{
  "d_expert": 80,
  "moe_layers": [0, 1, 2, 3, 4, 5, 6, 7, 8, 9, 10, 11, 12],
  "n_head": 8,
  "vocab_size": 16384,
  "init_std_qkv": 0.0504,
  "init_std_down": 0.00494,
  "weight_decay": 0.15,
  "warmup_steps": 352,
  "decay_fraction": 0.833,
  "dataset": "wikipedia_en"
}
Below are experts of layer 9 (counted from 0) of a mixture-of-experts language model. Rows are named up (a neuron's input weights, with its number), down (a neuron's output weights, with its number) and show model dimensions 0-255. Each number is 500 + 50 x the weight over its row's rms, rounded and kept within 0 to 999. Numbers have three digits each.
Before each expert's rows: a language model's description of what the expert responds to. This comes from a sample of Wikipedia text that the model never trained on.

# expert 43
It responds to: Headings and titles. Words closing section headings, medal records and titles, such as Games, Awards, election, ==, plus slashes in stat lists.
up1:425430442562476538471425517517568465471511496467563567605603468632617486473463414538563491493546508590544457507470541479491597482469442461503555521490568625519474426557532566509428501436488571473547484417513528486498480542439524453469518504542622488515532601534614483457509499511516534501479506509571505402475401593603564468514531498517470535574509400461473561483518540526500501468502483488545483472532532519467517492501486493606443495519472516440437615559473497437371528495578488447477500439472433527482492521374528441526516556561478538471404554524479502506494415499501436457489521490398450445545487541527560403482432538434433545519494552437499480485434432507582501518518523496496476584481510491563578581447431488433466538521568477431474516519559484442548451428439511
down1:490448537456505551514598585524486451484547479564583446506514515494499538463400568483537492541555529574543622449495450539455412463494439467488505477555564452499409462448480510571459419447502386485450539537566513451496466448577522560554518476497620498499521439466659472522571496504502456575537443473535418514486558436514389418539458509481424499500600499496483435533505545553452523538562532544466513521442408452449468569544430508455508545473448472528479507529482478527498479442442485526510378539474531513455392518465514619467515468550515450478530530544466553559494594516474563548473519495553544531553446583600553490497466467472535481512491424496445424457426614594499525405489581443497571447502502447526421512492598454502477519595555461465534552467409526495558475444502485

# expert 25
It responds to: Infobox field labels. Field names in list-style infoboxes after a dash or line break, such as Genre, Genus, Released, Born, Coordinates.
up3:604454484510548414511465492484477515504513471490443524472503605496565526466463521533479499399509406459528530568526526499525435521499548481485467544456552497521508499549522537487402483505542570496520515458476457510551478473585498411424498461436544537539555477521395540499518478440504445509490560501542517526496446480625656446558469498455481466566455574491455536489466597557534401444495543509448456441485450529585597477492404551549556463480445514568535526417599482506479537536485449566548461580486527457539580486478345552435449506422551465522515474565522539482523530512539513424500568485464497504416473358477496520534490494541473411497411543439553445620434524481584532446476453485471399500446437473443562564460517436454414422468601541564527467436492499494483533484472405
down3:522510484450520516481525603472440490415533387505477510576549511445482560547568494418499479558404505524550587564465446526500502518557531444492558461513443529567554421454573388527443507489433545458435538528458544437506534584464557513532457464517550495486447514452590531458497589456498550468494505469575435524545429537547484534481509484531514553465514452573425469489531532536507529541605534472402532478502497520461482496578475508556546544540539515466515534554541460421447459474555577461502454518470537460389563532496584510602508508451406479453574481502499534415437424477405435556462493480523482376490435440510598471490542449458404456615478505580501517515495507451397497454413538467472423521593524465517508451547454571454533553553442517459419539497471566590626547505477576

# expert 46
It responds to: Common nouns ending phrases. Head nouns and plural endings closing a noun phrase after the, a or his, such as season, area, films, patterns, campuses.
up1:430462502502463500499504536426443493567487511506483492558472476477471496505489591511466559511473457526562491520563524492582509521547505444502486440513511463535556488497611467523487540496395511490484529494473475472543577520495466469393448431447504518422600528433496481512516496548431449508482451530491481530559518501464605576604496491417470560596563513447540527575396453475552500495471489529512490465510471464506537426714449541598539475471510505431567534451482470534527570479477531527539576465524474560458421505502501450631494476426512397499483495490478529570512562453578379417445450438494437460464484499471562515600489556476473490490501448493478536505537482558541437564484453637484599464515561476594609477477487498477495457550464578469548457472558465577494456521431323
down1:393551497509489473505558470426550493514406491498563529418546489517537490519463500471461602511464507418519473521507528407529500547475568560545508503469592458465557448489444506595516472445440490522406421477540560447568506531472570480501451481490450526580393533544544446514534579526617496437560487527454514510564541492593478476508539537457577577414575464493496541479479553505473501528558412429447561535497529596562455424517461515545516452491472529514430479409357544502496454420506473539478478484465511461574498465521518533467374518476509578486500539430519496440433542540420517568510560551562565504614528601559455521530457494473528460516492528533384465511415535580419397457522426608460535478553550566452520443533537435488432535555511504470478478438434403518545532436514498

# expert 21
It responds to: Clause subject words. Subject pronouns (he, it, they, she, who, which) and subject nouns like critics, officials or shell just before a verb.
up1:534414525522426508547461397461398533497555474471488474608538433514512505485537508380492537485499553441390541482470492474556557474600503471594527356423582436447517450477468469518577618462510545512496479543570455532528542523485498528488564445446525405469546491438406502622508550529485511467475459460467508380489557567486469493482523405430511501538463536507538503582443501479490540451559509491496496498463444514472475421477525579443499530438459582520580499457484452572534549501524446474541448557477487493501446482477496474532388416529585479437555483498494606483441496479599511582553440456504588593545465531485503507410568500474415481539492441505502587641513529534534482509555441483451400569501501505509517434489518546386503537522432551468528539471526456551508487476482411
down1:527492430454510505522449421478551499492466523515502482490462521451538568503537527492520590604582502469458388512395433454506479511452583505552532500511498449477502578540473510503485503507594529518507432443541474536483499540544592501479570501496518500491461470456523499502500486479425492395481489443515460506500563543536548505542629522448506560457468456531565485515473460559484544487452560534542476516438505411470613477412540425533548493523541503494451444462538394437564487571581486507586568457578474451512530464391488542558436531555562586392465554540423534379443611541510412523469567541471507540446566506474626488413534434528452388456521445505514538557505522602457416420568423484513458451532480506505564422633455517485409546470509490542516591520441442468490499478504519

# expert 35
It responds to: Measurement and infobox numbers. Digits and symbols in infobox measurements: heights (1.85 m), areas in km² and sq mi, coordinates with °, ″, and UTC.
up1:465462448492478458461564480575413448522557467578500534577565459491563520566469524490555395473571547558499488477499557391523469465493557420496519548493545493559492458448364508432430550478521446541424521474534534481512449522461412422574479460537583557415484521481481482523565541516529529485499507455506538455562522528575467456532569561526535606507505470402437435559570486436475500540500459420520543539469528545524415610548476544586415538499406481465443467411590497446521610568540520461525485545411593458532480491484518493512539487415463493464466561512506422466579455574518490493538492509510508457590525436597538560481526526489559429498452446454441597476494479477560448491429512527472451550440482394583517516483495508470451613601527525555422524546486611488518524562492517
down1:549489566497435489474534549507473477509642482475502485476468428508390479545504544495454473508590484588515603546531549592543474513439492503479520489597617469401472538453539511412477498461461422551518468544539525560533501565463447496444426426397563534496564450441525559551558559534534438468486607461504454512446442464496522568531577488475467541399506525541507598584497474451575513501485515548549508572492502500478567574495479504505447512571443433510548592504473473508571485428365538502500593446475501461421521441394485497524490484416500513576497513524432578491425502502529451435485539405430560487404475462566481487471372571488459523496514487464451497479555477432573464422416501490473470542461554506588561507434470551492448526478439551539479522428486509528611490437515551

# expert 14
It responds to: Sentence ends, section headings. Line breaks and periods that end prose sentences or paragraphs, and the == or === marks that open or close section headings.
up0:407448508479464459479440493467477575474537603589450536527518465498432480542449521392557563437525530498529493493578518461442464530572545422561491578482477554507459448582516553363556548409500465476506584501518495452456461575464504507536504436480509549522503529494509497580467481551516524467444470515488480540577545502519542512559542532517459477487434514364455473436431512426506498549461450455483479572527535521487502477548436426506501512377431537441502533449422559462414503517469466546468515450415547496602541576524549584483501450461503573432420521423535444495544516445510523484503497536529548599489494474471558459507579419628533479520523555435439601434474549469475472551484447429420439444479499467631464472481504499313512470556498564501603498543538465519488481536427515
down0:497536588467492362478473485517507475527497450506489507467503512504462500555584569507423382481558516492550376596499409505576530520709615473477452505508462594428443528529546566468524440440540500466505509562540511492476481491505544533510579547494566539549444510466559472555435455475531471569619482489439499551414463415511542478433459549398574499489425476532556508440555511540584551491463520505550482509539470468479553468520516579438366478490606552483530415512492585497584454486529518448469520476464496506441487444416440569497460453406464461465442480554441570501500443457415493503500458435491526541515497528510484587583520526493567511451558543542407482499490559485516508517529432475609527475454465559468419504545497466495551572441529477527500468521433448545421542534478506

# expert 22
It responds to: Infinitive to and auxiliaries. The infinitive marker to after verbs or adjectives like scheduled or eligible, plus auxiliaries and modals such as has, would, could, not.
up5:534509498446521550567527527536512462578414552542508511410471544488442554570539528566446463371515507445365506518526454576555584587542518503451489505540512525524502464622482416523418547454482469546502569530493458537582403517503529423418488519579543544553417521505532515517555586438540507434482481486459496512434429444630538456487489471381601481495507538488562523518557411526513458482444474496549592447415494451508546475433519518490538453498465418500479538471406441486518493480524514523563440498459473466498493540556493542521481526442501498459511521584489568577497604411546472516498506421507419473512492570471536520336452451556471425448452397497460466543525379457562548530472448489542513504467482472511570507505454516517446507575628450483447453552527500561431536518539484
down5:498470488513510529437466520531528484552490404431514458585540416511581432539513538598511355541549485468441491573469498483501602507511543473499435547545445467536458569476440501529491519475600548453447491378472448493428459533537439520502526514577567548477544511529497579509495407521479503490462429510480454573530351527525519504587510442600534427508427553365518526516461524465571457434493520646505487520486553473545573457463454483610452473515523532492534567460528517494464506584363493577494519538491490571530508496528488487554413484511528487463489553532484485524507579545563615522444505506479540514543518420468552461586497535508485451425499512486433502483561493532520442402547507533502439524431433396536486450390492605511510505421585487518523464410450541440497495503446563

# expert 18
It responds to: Line breaks and openers. Newlines ending list items or section headings in See also lists and infoboxes, plus opening brackets and quotes like (, ", “.
up3:433440477500422446553496511501499503521555475481458480526457495477476474491512501426395525437514559505474523475566596538505546514471481508457545512579532489566494500532479441479526520571636533593524526561537554499560438573472396442538463535564493568397600430468443535581489425424546617413421524437560516456449551482482373531523590507581571478497507515529548472615633505469645503529459443451495484393467486498540518455594380496467534471494494481452550457517478489529523518460481419539539536518424474517500509468491518531460533501560565409482451490416494602489440543385402481499500535508466519412520553518504476513589501510516498366489407521522529544558532474531456528487545489500500517394530534489551526429431500511497422450541500549500527533507528505513458569519543529
down3:415583509486515464497501493510521485508575507497381489509453461464451553497520512433504480498514517508563533472470510453483595574577454484451481468482485515469520517522514534483465535425495488536488452509508523514459552552508546400526546484529420568513536586433517539593582449528515447455432502443562473365542487537510510482489590537525539420457434519408598472533577548409504570488512379561550523510566645502513404442494510623515361424439477470480599405527533533540541494560461556655500471456465470460511453564510542437484493431442399413543457483466558547479504478503510497690561509500434464506513501537470576511471541466506466567495473560450464528487537461483477444446468433433515479482495465447520525521460524528501518520499444458464508584504470477381550470518539561